{"n_layer": 14, "d_model": 320, "n_experts": 64, "experts_per_token": 4, "d_expert": 64, "d_shared_expert": 128, "activation": "swiglu", "moe_layers": [1, 3, 5, 7, 9, 11, 13], "router_score": "softmax", "normalize_top_k": true, "routed_scale": 1.0, "balance_loss": 0.00467, "balance_bias": false, "init_std_router": 0.0138, "lr_router": 0.000208, "n_head": 10, "n_kv_head": 2, "head_dim": 32, "vocab_size": 16384, "norm": "rmsnorm", "norm_place": "pre", "norm_eps": 1e-06, "positions": "rope", "rope_base": 10000.0, "rope_fraction": 0.5, "qk_norm": true, "attn_scale": 0.177, "tie_embeddings": true, "parallel_block": false, "init": "uniform", "init_std_qkv": 0.027, "init_std_o": 0.0336, "init_std_up": 0.0387, "init_std_down": 0.0387, "optimizer": "muon_hyperball", "lr": 0.0147, "beta1": 0.95, "weight_decay": 0.0, "lr_head": 0.00856, "warmup_steps": 50, "schedule": "wsd", "decay_fraction": 1.0, "decay_shape": "linear", "final_lr_fraction": 0.0, "batch_tokens": [32768, 65536, 98304], "seq_len": 512, "doc_mask": false, "train_tokens": 272800000, "steps": 4588, "dataset": "wikipedia_en"}
Below are experts of layer 9 (counted from 0) of a mixture-of-experts language model. Rows are named router (the router's row for the expert), gate (a neuron's input weights, with its number), up (a neuron's input weights, with its number), down (a neuron's output weights, with its number) and show model dimensions 0-159. Each number is 128 + 24 x the weight over its row's rms, rounded and kept within 0 to 255. Numbers have three digits each.
Before each expert's rows: a language model's description of what the expert responds to. This comes from a sample of Wikipedia text that the model never trained on.

# expert 31
It responds to: Determiners and possessives
router:115121076110106130146140158089121149125094118126169194142156175103125094120155124102152127113136128140118113125129113117114171153147129132134155131127114083102096128146146122139111166112133110172126090122128116159142158120121112142120134145130148157123111138136158145105128122115130099136073135135119122123114057134116165127122156116134105138153143131146139089110092109145184082094143131144171159118126173092086082134153153159115152162150141184170103161148124105142099159143115133
gate0:125128149143131103166117144161167117077153190157134145107124142129101138118093118084155133118170141143134149131128130116109112131135099119130128141103126111127135102158163106145110161149114125183123164124118179121126130132125132114099148160120122128093107125121127134154096117075137128124108139189142151162131146108098152166157113165133092115128125122132138131122136123114126155122103150095125121129141120129100116120097119101135076123161115124115118137094086148160119121142107092
up0:126125118112135186103159112129149143173090090089110112146118129135157161130132103130160106106107159097142122138125126099119142158189142133081116102109128182148137162120112137132128133098111147124139137106136086108157120106135163155116147149182169131126106121128141134095134116187115105098130107075131148094144101137141109121118178082119130154139174090129198123104177114083136099104160147144140124144118123107145171152100141139114181105096113122120088103130154094119107156100149092
down0:108135137134139135131130108137128204141129079103122121142154116128128137128156144111107139125124137133096145128139133135170126090139124092160151109138126141140120118105164081106168102111155130112177132167103133135103145094130145140149174117115161085113132137150127102119136086156086125159166124113107122126099107136104157138128118104190104113130126109099128098124126156113112120090144092101146127139081100114088136133140171160134087099163134129134172119157143105142102106166125125

# expert 54
It responds to: Word-ending fragments
router:126073123118133119158103105125138144129091142090110139133126104108147107150112146143109163133084137116121132110164151147110084087101157132155138139133142091107128123136128129109125097127121095088130133187123139167120114107123103111139146142174108122110139124090152155129143135153100107117127135135108149120173137096114141155120096103078152160160123154097154105141137138084127118180159157123128136129177124121084083074158114129121096096167148149140115163124097126139100148139133127
gate0:124144140141104140122121202106102114108119110133143143138117114137138069134180138141098150110119177096149127145144128126153142156136084092114126120154148138169090125116138107135126107148137147131134115146082153084162152113092127126104120157145135117172128140135162145153130121085094133128131129143134100147110140121123131126135142119109089118106155139126164150131100154105117132128165145123113151111162121128117074088144146150136105152175137121132127097121108089170147104164124169
up0:157127121114083105130139099124106125148164149120117143131137128116154119113112149131136108115129165145075163112135119154097103143092163141140130090151135150125156123140104142147127144119129128113123169150111087176130089147112172179097107079122138165046083143120122115066128096118108136143137148110135140154104113156162193145132146103138135171096091147136150115101123070138115103116088137141136114146152120181137157122092109138079130125124134072149136090091184108117143144149124122
down0:104113145129139123124085097115128088123135168114112149147132127119154127136146122150113110111124178103132127170110115147157135169134136180162076097095141141099104141150141143142132105129145149134136147126138119181097127126113141114136117097114121125126110110173136149128124139121068135114094128092195134118157137103095164089121133140101167181118130099176127110149126087104137139163066152140135165107153110097125128153107175138185147120170098148124127148074132153145150124128147147

# expert 53
It responds to: Noun modifiers, head nouns
router:119138116116111119112105136095136123161091117156139144135128166148143119146132173122134131121105133125113114140157141129129136135127096119155111121107162164089055127138107176171122145132149121145102090123114118113152118119138115117180139160167119127170153075165133115101127126095122108174133112070144126089080133106116112157119106101158123142115126086101130094142134117101132155181124157093122098130145166207131133174160131115117124100142156103132133141142137101140128097149099142
gate0:127157158113113148126154127132119180113098100143119129104109121135147077105161137131113112099139149161094144129146153116120138123127138113107094118119139165138145076111110125098132152160096163135124152141110127141091146168136106142122109063135107085132122099115122095129148146136069098123161117141162121142109135132142104147153076132124140129160110120098105131161096127094101140139109166113131105067140106162134111109105110068182100104150157128114105076120127083147186124138133164
up0:089102109131154103112163130143159109095193145118095137105090112133139143136117108134140159139126131123172115160153107109140139126120112107121106093185159106137125116125141097113167086103136140131123139144127101103181125100091140085143148154104131168116149129134134117107132141126137141113135141129146132130144136113149163107094106130105103121101114122172128104110103127195122127144107106128088142118110099136130112103135159158117134148146133111165121147160131146086112129148116111
down0:142116087116137115115134133163110127120147142123113089133121121112163164140099113144132088142120124123196084132146107143167148113170113119148129140131129133134150108123120129136136164140142111137184110136121123134087121122090096176109082153141161120076110139115128147121110087111120101092154123132142132115109112146105076104157145167093122102111158106099099105132093133102176114131118100099122119096127161149131133152118151152150136143113141121124174145110166113149135121095144170

# expert 38
It responds to: Verb-linking prepositions
router:117142116165147148108164118119129138105113158173110113113135163129099156085139115145128110079165144139152088116152104121158114122104143090138142174154116132142133114159115145129098115124123144137115113103100143109097108145111124124153130089146092172123153123110092168103129166112125129158169130103138142157133152159126098127086149128105155142115169121128120169155104128151108159158122136125091101169092115158155106168104141144164139139113110161160133106148152085135167139134091166
gate0:126140157119106162155157142139103142112128088113138099135090147164098198112121155138073124147095111125109126178117126117153106105098150115112138125088147140139149096104107121100111126150089140085124153102135126104152125141103156130165112133146142178150126134132124135117097159131148158139132122140136111080131136147165136128095142120131089115135111157078111154103135143116137142111115108083153145112135130099132114138120134081142118080115124092109112126125146144097158131131141133
up0:129146169135122155127116108150112160118123102128150114151130156146133147116112115155100164166103096122087138144102143138140083132089140128098104117095140166139128116116128120129081107133105119111120137064097125101170115139133164107133126145184114166136148131138152132097099142130139152118149126105108123076134127129157079140092105108165072152131160155086163149089086139129110152116127139110139131143147156121119118124136123104134113098137132131116088151138135127105139118165133150
down0:090117118100172151172117115142153144122122133136103114124090123122140124128175122136123124129166118111135188143119109152111145100099144124124111141146115098104128146116100073119122134159167166089132162105165154103130092159094137150140125074136086120124129156152072154145173145125138150148136118174162080134130135126090130129118127116153104096087104150100127146165148102105124137124094106163132167080115129136160174167094117112110082146142082124116154130136151151143177141087112093

# expert 23
It responds to: Plural subjects before verbs
router:164138137157128117078121140141118118075161145123101116140127127090147107156093140154076146166145109126101177113145115143120109110138109119155108137163086153127122106144143131124106155107132138135121087089128150107159057147134172110121159146142087112127129103177125123124144094159118127116097108140095130112115167115133121129103150129131125170166137118115130109120145117068123130096120139093084129132160145133127123149138145147093089109137163117159174156113092130139148113164110131
gate0:158110124131090149135125145161134144112127128094141085134100106153172140106151123145115133076182093159138123127136090148138165099154105156131149084134142102136121131128148161111111096141167116174115116167119090136162113147150135175104114157109131150135104129133140137134114110110094125123122112148081143128134086154126132116105098166131135083079149137125144114158114107098119148109187136128131116088111142134143097139183118124136149113112095156101144155192122100102064107090102160
up0:152114139142134149138131150138132127153136122089108086157091110120159141114162115147131117103128119143088137125141102150104156137138089171142146100124128079145137115142125158110108140117133122173114137165144102118139123112151111162113103141129163134173105121128132103159119111091123161139102133134141134136122127121146101091058120148121147076101097124129144135150129138095120127109148123107135088086115132113134104149186111123155140105124131173087132150147095118135045112108110174
down0:113147099169094124127186133153086136159142091116120097144135138146154120081148147143094104124136141146148103127121119115175148116117128161165134146109112119111127113099162144124133100135151158203123129122147118152133113130148150144080117105132133082127163114128134139124115115097145089123079126166076108119090117079179159187112137125090130111116150133143137092102125183114130168154135127127095099102104155095120160140119159138141092107112099085166122129132125156099114128130102107

# expert 25
It responds to: Capitalized name openers
router:128091072102117146161156147086148179159146149123161146127116167096080160092075081077142108150174126098179097127116144153123126090067134123104097114124116125117128150099105080148136130074138122131122148123138127071132177162154164123104147119109136111115148102085112100111136156130164119107137120158144100114148129114132135094155156146126118112139164126111120169149148122091107123103150067145144148095107102124122120174133136130157140171129130157160097091123125150137116112148117159
gate0:121107113095108134132148147119122132155116126177120165090140114145129157156154124121121122109135089107145133121130170141125144106090140138166132128080138129114137095120132140139164167079112101119134131103167131086140123078127110124129102122141144137122144129108129143145116099149113129123109113117105145131122145145114094103116171129103138134124145161131127138090173150121120122126108117196175133105138151155125150168145140184150141165161167117139142075152131111171147158114138119
up0:120127129116132142143160104079109108136094129164129148107115129138118140129163117125174115123137076137142193131145121124119144106115138155124133137097105125113124098107135143143175160047113093124130110165133132102125143114111145125113098123172144121175154142116122117121129098138104114127155154113119137133147148141102124146117127097096157125133136150126113190102155119118121107143132109167158135111145146113123126151124122172143141142161141135147162107160132114179160127101146097
down0:080115097154121147141148162138168142153102159136167127137134132073164118161157121135131129085126144127109097131094150125160109125153104126068100124109120137142096105076156125156143184100143117142111148128104092115118125150137155064133111082127121148127102100079122117118093153143114113106131082070122119105129148100147096146102146126130085121087129095137126104154107133106127146131151148098117073124127141117156129128129166143101133140165070118127152088121148138106098116135087157

# expert 8
It responds to: Year digits, name openings
router:091074162087096131155146119133125146133150117148121116132108161154165119155101065123153106135135137127081125146159141106085135121107115125102085140130129104132145117140127105143153118095145069088118131167154145122133163131121119119098104125116084165126132127090131145145164160121101144135156158134153101124143093099111117113118107122157150155107140100149137147156127141129109152099090166120150124108111147144123100167110132068143118189153115147150136125124098155138118137151151130
gate0:087140126137110143097130065160147157133157144144133141129121117111166158111149174134129155113102145077135145127098139103129125085100134105162111124089137111175150132145109144111131131116117135154120122121152144108139135106111121136177143117166119079192136106131126115096108152093175130100126125132123095133112134143127100115122093122125128134109150128153160120137134147177129158149125108080156125112186086078150154132099081134186128106126196128132141139149128116119149087113155154
up0:189136100111113098126129192073134100134126074125123126111131146128104108156095118141115132146165112178170088127141126144134135149134115133136138156142112175105084126132124097177123155156116102119137145121126100165107127116132139090114100135084153167060079141133124145179135090108114142148135123151134136134164130084078117158130123165131107105153113144100143138105113129076137104130116128159089118166100159163132127115168193103118148149134063133089095088139125135142093150117070125
down0:077150150071143156146115120175103151090136147172059124157137135144114159139167110116138114138142115171115120150086156125139137130113172130128093133128147089114148107113120123125110173118149130097144111150138126110120126124151131123135170161120112209133141103151097123099154129119163132140127167133143142094139143126148120118168148095148111113131140131168106156119143123128104074169133139173191112125133107176109142156130123123140118135080099139121122091156103158108121133133111146

# expert 44
It responds to: Word-initial fragments
router:102151111144114110129130114097118157130132190146115184137118087147127154139076121111124133153141107112128117110161149076122138167106120120132091118173121101106130136116136134114181142143156165145114150143170105171159131146154142120154132142086131126169178164120186095105165175119120156113121115126126156100157069176119161125145107112114130115103119104141146101142110118117076123146148117133136171121115133115103167163118145140132128167152150082184142136097093094136123106170156127
gate0:157104126127128134137139137139190137120105152125095142159130130109094116139122127107132126130125135123077127141111130108149179130124154096178158143167141104138151154133079117133094144119112103148128091081143143145110151087135107053119159135170130161120137129147142151118129120131093166068107139124095159104106152166156134172158076116145138174140128168132079111136106125146119135140126118136116088102139075133130136130089134089156123162125140144132145134130083153132128165138114140
up0:092116164127072091144070087132100117130169146140110137150129112133127102142130117137143152140102147116150116120165071121065078107110124147131122127129144139165119109159166128123178131091111134103132139151126120170147145101085107129185148151119129102120141104103119139127107133107145083132120095158093124115124122126104146129172150196113132136139108113152127135088136161107117138139142111118115133126159145122121157087105120109142125064140107143146161122122122135125133135102127144
down0:157138127178141151095116116121122091110145083145133094155107121115079141147155151087076151131168119127137111104126111157098130121107150075103129111119122108157121167114150109166157138122124101131120106112093131179155129162149117153140148137109112122128153121130126137123098126130137103122117143095112166127159099154154089150106107111163100110128113103143133155105120137150116130128136119102122102090164156139076102099126143144154108072159128106108083183115144133134114138149148144

# expert 0
It responds to: Mid-word name fragments
router:128108178115112104150159170104155094114140152102132120161151171158195131108137133122111144143153118078148138123159159155144086113105168118148156122143117141147096122115179119132148118110144098114137089126140154133091138135137125125104121185113153143140110155104128111131143145157120104132125141141141180124144118129152166178158141119117114091124099129122166123170149162129104143108137166159095126153157094139116119155123110095160110134189087128149135169146113126150090138131117134
gate0:089141098133138105157156158151100105155147117168089149148114125134116143137136125103141169111162120125117179122086105120086118132162137153107136127119105118133123066123136121158131165103106131108127130131147145137109119093098106106159094129110133119122121126112120137084141070154113098152139122108120131135093112150093097158135129138082106114154181079131132083166144080161110117113144132091094113130145107132093073143153147092128119143144129147145120156130073129170149132115130132
up0:118106157116103155118110095104173169085104112134124113089122127118134087093135115149184144160065111089124127154135094109189168095112176157160115115141094115119149095164103156115118129137121169161130127147159115113113125117153094129151136146093112096144112114132136100130162170115135121095142092120141140128143139149186101112117148179097151143103119155109159134111140112129123148129134148133156117141142140126158152118125128116079123187102101134114129158113169123122125100108101135
down0:139112098147132145131119145100121125121161205096102089137131142124082143152090130130142140139142134120094129113116145143141135120126116129161127122162144144107080134160133156145120161159158153127140165120154117139178099137112134149136144101089090074110120124097138130080134137122132094126101176107108156108101093146111125114106118154138107154128121120132165171139130175151131114135141110100124110070143129120153125127099124137077120073116146118132138151131104161126056118213152153

# expert 1
It responds to: Surname word pieces
router:118122100111082093147141090103139120141115097132141141093102125127161133144103108112147174150123103133125128076145112143120107097136140128124161107131151090165134138163137099111091131103113130091126159175172117124110154106158134167130110159107133098133143141109115142152133132143122132123149135121163147116147111089085061152153138174125141101141076137125122111143162148119094114139134106126092106159112116106124152115139126115168161112100117115102134104164160122144160141118121127
gate0:112180135139145152162134135102138110116081149121138148187146099127114126133133122113071134134178118107138116112099134120131120130112062129134160131105165140155080122144132136132153119093170110103129160092135134094168150134142120133134127149133127173137170106123145121115150121084102143143126133104112124144156149105151144092111132170115166099166148117177164065151139119176123120137149127131156129113098104109139109117144108077128123118137124118145165133093113089110116138163108117
up0:139181151128147049151110112101180116145155141133118130096126152136143127111189148125147130156142117151142135146157102164103106159107124111134094131116116136124143145156120103150121138126105132101119121143153143136100128088064150081121140162134115127099103100113122093148094090098189136125153120111152109137152127112127146126181123140134111175148171137131168171124135132142131128127115090119149124145117120122158129135069118179147143126131113120084121119158162162120143136148133078
down0:068157134143122166140118163125151138139156152160132127111148082133150111131094128134118154148135149112128157110110148106151111128135114159133086097095086121140139099130143100109142132152160111124121153138152118151095116147139165115111166125133118143135139142143146140151096178109138078108129115096170125164118115124161135103123196120107111114102169169167129151165125097166128076144124083140106135162119119112109156108114159093200106129111138148160132149146128133129092123156181120

# expert 21
It responds to: Clause-linking commas and connectives
router:130098135153162173106126126121140092106119137168111150113133123103114154159144124119127125155110183147122109117145121138112105134169134101144148141098123082156135127143103164140097147099149101109161140109134152092145082130110108096131107124094100125133148087190114136135104146160122169112147086128123137163163175118105116132090132127142090138095158163109103163160150158137097135168124140123131094104104167126096155155146171138093099107162108107111156142090160135145111170138115090
gate0:133094094132124107073109138149118100125132129187118126120142152110122105109146129147119152140120172135153132138136119144114149140145120083119142114131135152140129114133162122157095167132149131186123104125118150130126101116127171088105142084133118138114116122134116137107113114168157124121153118118114147116143128125143148143124126158135117151143161140138157115134104117094124121132160126140121131121130172124105125158119147162085106157100152147147127176173099146108127149152118136
up0:105165158130125155172139128094151125148132101099124142147111090146134145134089117106161099111123105139110127113116126127098106128116137149146137136110139122125141134131111149122131098123089137069140153114138138146124168125121101174159125183134116105145143123126139106169147123099089135138100141148134103151129132132120101079121152087129157125116090131122075106109175157161135129121093112141161128135135102151149133092140108082159153096162113146105151074083152114145135109106137122
down0:124131103113136132167148119175129120108135122127164131112131135120155153086071124095158179132114099137107127108120087133139156137121094132131144148164151160119150136126121176128151142127099144121116134125154101132129134147103109154124149122132169159125108168087143086038127168101136167165099148121144125113129082119158151099130109145188095137124140107120151159105168107107153107147114114071114132145153101096108143084158144108147144166173116182182150114111109124137154146098112154

# expert 42
It responds to: Determiners and adjectives
router:109161099149086146126117163101145131131137164170136227127094183132103110142125150145129137152110132115100090152136119129122122172139166098165155145099132152130060139140090112114129158134136134145132110148162149121130161145161084139119110120169140143112078110147103173127108176094146099162080152078119139135109144122142111160143095108152113108154145137114084145118090133127114100135101143126132115137134155158120149142151177151120129132119180160138118108145135114101147143163115139
gate0:134150179130143118104119114137141151141158165082160136126167107090164095148154122126128140148112138109127159131095110084132128119114159165078157120108118116111144150168184141111082145143146128132129135098122122140127115104133113163126098189089134127159158099138148140123121108149145166128161121103143108140136107143102072149142108157099102124123145086172137132108142092132130114132145130144109118132116141135148149117144125159157165118137100164125126137107124095090151143154141107
up0:118144132126151124156117129114116112131081071177116099146146131159127131149110110127161161110135109113165143121112178192101149127116141129158117154125107153129124114109129113133158125110123106177131092163109086170121144154156126120110145117151115139132112141125137155162128153161111108133103147096124119125106128105165148084127149163147151141129110173114099089101121127100124116130110106144131096115126112161060090110124148087122100131081127057092102115114119154158125124094081126
down0:107107086165172191135113163178107135124128095081137061124103130126159153119140150144178123136113107123123140126153125143141119141138100139155110117133129120133110093154137133111122123126118129147148107141093117111119133131141149167131163061106092144123110131134146137133161124130140107133123118120117138136146147186170141129136132147124143147101141093148137117155149100129129066106132123103153141163133097101140162131107113137173150146154091145165120090093119136151140103127139128

# expert 12
It responds to: Paragraph and section breaks
router:115115134126177176102110098110105108093114136145127108086120133135107108123133134101119087141077117147131105144085142154117132109101087152154124100149103183135121154161118148123122181106162127107140140152193148103097125109137092118128142138113116116081154136151113126134106119155098104109098122166137178116116143180090140122143148136131131094104135160126117152143127108148140159090114135133134120125122149121095146152165171110102108107073143155141114127149104155119096107134136151
gate0:164088113120139109151175126135095156127109130157094097147127087167154121146115106171120139128154138136154113128177153166095137142155130132130103111149122110170113170123111124105142104166144135151125111116111132091143098143135162151148154120135144160176117127121138145099124066137128156158112185148115127147126165105167100170124112141091135154148110163087131158124164141115121102110136130098069115126124168132153132145109113119126153167150148112107146161159139131186134135065141107
up0:112124083125164119118170117124076136124083095161140156137124121164134118125131115160159149119158135126150132143162115146120106116137137120113091115080154112149131118165079111106116116114114136110130133104117116134151091106165091139165102146157133175133115138130118130080119092130094180107152147138117087120110113128170140121080097117151110148142129141099114086161144153125103119142125142083102136106094139120171118102104128141123140119134137130126179149123148144148103100093143121
down0:133107151138133133085120121112138130113144095138098108148125154089114083093145149137162119127100132108172153150121142126149103124152106129121126123111105107150130128139158137156101148137092148108070155122112125110144096164101143110078137101114111154114134153126114130135113145143115160159071158158167047119104126133101104099131123108086112136072111135127114143108143119132125107127111103086103123161103127133136135159135077126103162126098128081152138151155171139122151144134116155

# expert 50
It responds to: Name-initial syllables
router:098129146109142128167097172116116145097085109141141117138095144093134155119165106167123136163175126133120086156149106119089121121147156105131144166151150126132134140106096114108111116098136149148143102091115136140103114168173156146138110137105136134100161141088159097110141103154154131158142152104187160148152087118121139128120128117119119113151156120085124120111125138146094125146117129147103110101091148105102156130150109122168130140116127095139156100100154124107107092152123128
gate0:142143111127112137125090157111136121107090126107126148144140107090124109135120112125202136142139129135115149126096106111127182110205106123162119072108130104112141135123145126123136117157081135097126168151128156142107115120121140119153163126124112142119140159125124139136121143137132143168114100154160139126142146138141113109073135118140097134112128093097182152134082118081115119149118152157154097166111112166128150118111126113130127133101140149085161097116162110151129149136106111
up0:133108137147101118120153099124155186114157160125118129138126126172138141138113119127133141163153103119148148098117098124130116152099155117098118167142135149141094136166105156177102154103156128192132116109121107131089160147124107164118132147106117091111120092130132103153112121118135138117108109118114156143134094106149090143153157111186147131156115155129119172121133147150116142124146140107084127092107150140093109134133135141143121125163083101118133120155106109065136125161164098
down0:066133163156112082110127089135201108129168117159147110165100133141133113128148124113097134121127145099117155145132144138126103119124123141148097116136093170120134157139138136112145128163143155135124091142128132147113163132101093139134174109136127149100145147094121123107139091128107139091133140155121084134073155084103048155104108154104149143125123102146102112117141141113139124130168124098145112133144096129101105146152131092123111151112137157146098200162163106151126116165117137

# expert 29
It responds to: Determiners
router:102144134120076138159099153116155130114106143157116208104123195111102096109122121101137107160139122099123138127090087143126132192147158112143152127095125108138122098138138160112125138123144142137088136134178078122129179147143130100079098133153123114126091126118128145093090129097141087122060141125145123132125131154101128087151103112143132123154121142160164120103131096127168087086112122148141155144137115131134129132166146117163143136155109160132094137141114134129133167131149137
gate0:150137123145142143092138165137140117131150142123092072137145152086104143155122160145170125146145126149107146149123150141112152078125103125104103111199132154155126154162159125120164105096123125107127098155058113106115084122123117142149134158153079143114128107122102105125132127154135154189185104098142105152130156101174144160143126139105135137064121102130132128136085139184064172161155135079120121124131120137116113100122122129131133123102098117078157167138114138157144091123142138
up0:128117162123151159121088151133136137087099134137118120148121166131136100146157112130201117172134125114092122144111106134146121175115136091088114120153082137131153145168158115118157125119130135083113099143081098113115140148086148100124104162126086132070157147119057092093137142121134165149076153116159109130156164149161120104196133109131120108100164154110161114140088152127105145074141126134139099167106115130128077094128115162136124101137111125130090138155120123150142075104161097
down0:139127115157156109087128129136099104145150164087120074130102112097133156153124134151106140151140115114146132121127147136075141049138100088096127124163116115134119160124156077154132146106130150120145105113060161088132079131124120090165105125097058116114149125100136145152127123147104108159196105141140110136158153105171121103077145141111150115106108136106116131112107158178114189167102095118125089129120127117112154107139137146107126122130154110119147141102123129119129113153161139

# expert 30
It responds to: Subject pronouns and auxiliaries
router:170111120185138162113130159121110087109131089153123090140125129127131104128130140118133120141109130125060136146112090125144135121124106101163148127138145124132096128100140125112128129095128131124138108088173149123140066129100143118075151137076077148154169124158123099119132130145171148147147109098054129116111170145111141107188109187123108170175077154137143143145150102129101124135136094108097143130107076134101132152125119085095127171125126108120097117130183153132169133095105093
gate0:095087112109101098148119130095177104152101134142124132092118103137131085107119123152166132114143124163113109118119109169140117068130132112065112141107105076170104101117141125143152123118181126100129166157129136149160083098126135149112157148130171143139134147137148075100151126126137166073155106156114149098117139097121151121122093100101108105174157114119118148155130117128150126151136093135135104184103150146137095110098148110128121094147125119092131090140145126111152093117086116
up0:140133150121089116093138130155092140141115165171134136112153118117128098170140108128144183157127134123133176132149145132120151135091052129109113141167126110052124092152107097123150111133094165096117146097088120113081106118126107107113160116110100133137157166132138122125094090128149101113103125153113146095137114116159101109148147125141180094118159179135154143167092119131136131123160096145098138102116167114130174112154127134121148114104173130115120114095133188144099121162153178
down0:125115114118127116109120111145109120085109136117149151141114171176132143131099129121127107129126128163091104162115126102123126146121068125156126139099105126148091140162124123131144142105117072170108104142167078126157106154136131128158139100118125120095136113087121130131118164100134152110123124169100126165122161119162110111100124111115141154105121073116113091116153158116123118135127126082129132126147153120105156125095132157135164083142145125128116150112145116147091112062086138

# expert 7
It responds to: Word-final endings
router:108112162107146131099158093161147135131127158123138109156154101123097177146131098104130174125126120157103120120132109134107091108100095167093123107152127131123119098149154087112128083136082176133138146150139118176151099147152149177145106083153140090111108105128138105109126162133122124105155137126059130091119125095127101152088140157135128109097115113123137145102142123159108133109159146100143139119161112140084121147126124107105173131158134118084114158124126178110126104142121166
gate0:134131139104126122123113110124078141107156151107118145132153134122136163144111137112171152116112151121095148104134109133115094126158124170133136162128082161112132121139128146147166132141097164147127102111104156125117129106129114144142132152093131089180154167123149125139112118115088157153155122108147134112141115141138099119115132150081104134185159168083113169163133150168110126132164115160119119109148118099127119062106117078100114136162112152136148119116119156104156104091114137
up0:121120153107116126149140121152077146166143112105146151108148146108108121154122108126139130132101108136118111099090101166108105133133129138124138151114109178120142154146134117114130170117090139165135160115141193165125135110117136133132141157131141070158190159120143134139127098136122186124175125106147094110119152129147119136144117173074116141160121188127102139160129133147121121140114082150145110101195158142142112121152122146130191107126151134116120106169137139118120126125142124
down0:137140136087117093083133091105150088132119151116074152127102124171128141083139181110126144111088109094112116142146138119165123168106156090169121143122131059097110141120142126128133093154160131149136135148128126116117120127129109108101135104100103192107119120101129102116071116184150128178084109137188158151135124149161140124116136061173168134107094151154126110146105114139100115171141148141156160122128134116127123126200078141147139149162117122100133090130154146144153085124120143

# expert 6
It responds to: Quotes and sentence connectives
router:166136163155184174139108159165119126133129153159112091134108121111083096145103138142112100111107132143111119114142085129148123154138137097117094126156168112126104124167142119105154141125123104123092094087116139164127098116141143118116126100138131162129174092137121148143120124107084104085115106124102152094146142148097117143145103133156099147109107148109128164149101154143153142110149116133087148122122158125113132124125110099103098100099119135128114149150139168158135163116102142
gate0:078124160128195124151130149118101131131108107140165107127117139154162101156104119102122130101109151147131148110149109115113101133140152120151137179107134073133170180125097116111117130132114115151136117136101164157160139122122145153130121066097151109110173167121121124135160149129116172132139159151142137134139105119150128110128118132112096121091143120126112127098134123162107137143174160116132166151142158132155144106148146123144161159184109169081096118104119127152131097103110132
up0:129109157139138118162146118176082156122138142164102114124105133116131129177107115131088135102136146118146157101156111104084142093127157117145098134096156083161174143130127106116140147073111122160140145119129177150133143116092120134130130118091127120093179148126113126132163153121134160081163135137095123098148121093152100112138102150120100104109130137076121135112114110101120132140169100151147144093119128124119153109140167089113170123170094144115101133131133127121128108145139170
down0:083111144103088142150061131085111122096182144147149122124097170156127148164147111151139114148167151157120179113167114110124123109111116129166113124145127205169100136103119107106111123158149135133129100085109133095118108103153167094078132162120113121092139126086084090114115111122157136179147142099114141154144112119134137153132126122145135110129145113094104118146144118149113146091192142158120145129113105096130150139147114145119149140137105149149123130148099139156169143121153155

# expert 24
It responds to: Digits in numbers
router:101102148098123065147119123137092144117162079084080102120122120103088126109118169144128124155094137132128152120120121141129120126106125120148143086092136096140163128113115124086117121148143130139142131135088150149141156145131170118131074126121150124123147141154147116145136126119147103120119096093172136114109102116092122115088125114130163103146138084124141140160136171134166094105112093105118109107102109136158088147140125157155156140115104103093166108152129111115081117146134109
gate0:135137094134134126151166152129146138157134137110148107082119111126131125118100136150122134122127131106160087135142084109161128103115144116117136138083134109146094102116178168160081157139082124134130100128145152133114131130099150132108135158149132149174116146095186138121095101104145143127154145133105083171131115167120150114096148155172132097167115128134134150147117097148146175106111123146130152099162123103136143125120130127113163137114093108086121167121139078145128172138118121
up0:145113167158149120124137113147120147114123119154118158160126144129138145168102122088138106134130137160134151127116140134101134133139159145130117095142142132140143129141088103113136100111189180138123122123144067149141151114148102098146136114117123112096176133156065140125158094102104131122110111119128173088097135135142131150137104086084109148132121119118131116112127107098103113139165067132125151123142157139162127103142108146117125110112168124171113101123117216110126108122148142
down0:161156147153159178133125085110111111100128132108129089097126130140165141091127091128176150097131124082130109134124122085117106111166113142124131134114143141117072135145088157104121121116139117097119129115168105092114090067135092121119176100124106131187109113141146114130121108063059136130220131165120115135131127146103145128160155137136152139121136177139125120083137115082109106099128101140089134127167144161128120122140124094105112142120095112149110139129138129132125142122114104

# expert 61
It responds to: Verbs and nouns in prose
router:125156144134127137126127149116145101103130159185130116142123163116121112107132109118093148103128150147093136127115106138160127105137075175115116112156120123147096090152133175172156119124105129122149080120100115119148130128139152099162137146116108130144150120219131102133110149112123106162128116148156100098143130106114120159077130082153143153109091164137135148089126141158140132155123150101133119160175135123124159115163146110106106069140117110132155094106138149156102186152116120
gate0:139143130113110114167127133124123092120151140170111102181163161115103176119138143138088112083117155100156135143156142114150145135124124100107150132108105145155095161112155167099126142126151135096125111086170114150158106149130136108099117153157104114159123173113156102098155111057104111148120140136158140170129130138152148152165109178132122113145148160112114127130115099104142084103121171120125118106127076121128159127118093145105128146126113130115141109155165149086139151117135113
up0:172136104142125125138110118144136142143117146145120104155120163111104119158138190097086163104108125101126122156098113117108121105138097095158184134103124151186081112129126139128126110112174129114127134077141113172147099143131109111092109128157101093155112161118160120098113118059109091117111132143089141173122132133112110187158115184125070105143147140128098096122104121134127095105152158090137117126129095143163120124153128179130124140167107172146147112160184138097140161132124144
down0:191098135146105108133153143141123114114145101115118126100114162149131113109098136137151110120090119088130146100151169084118148170102177176128095142110093139136102142117130157130116159113129125114137114087113103142127166148119186113114151143131106083152145160126112118114137103108154086150112149120152170121113090151131128101134143133147116104158114093148152154126157132119115104129108139137112118111162116153106126149118105137097158114154119129093101110136118153151074135128099100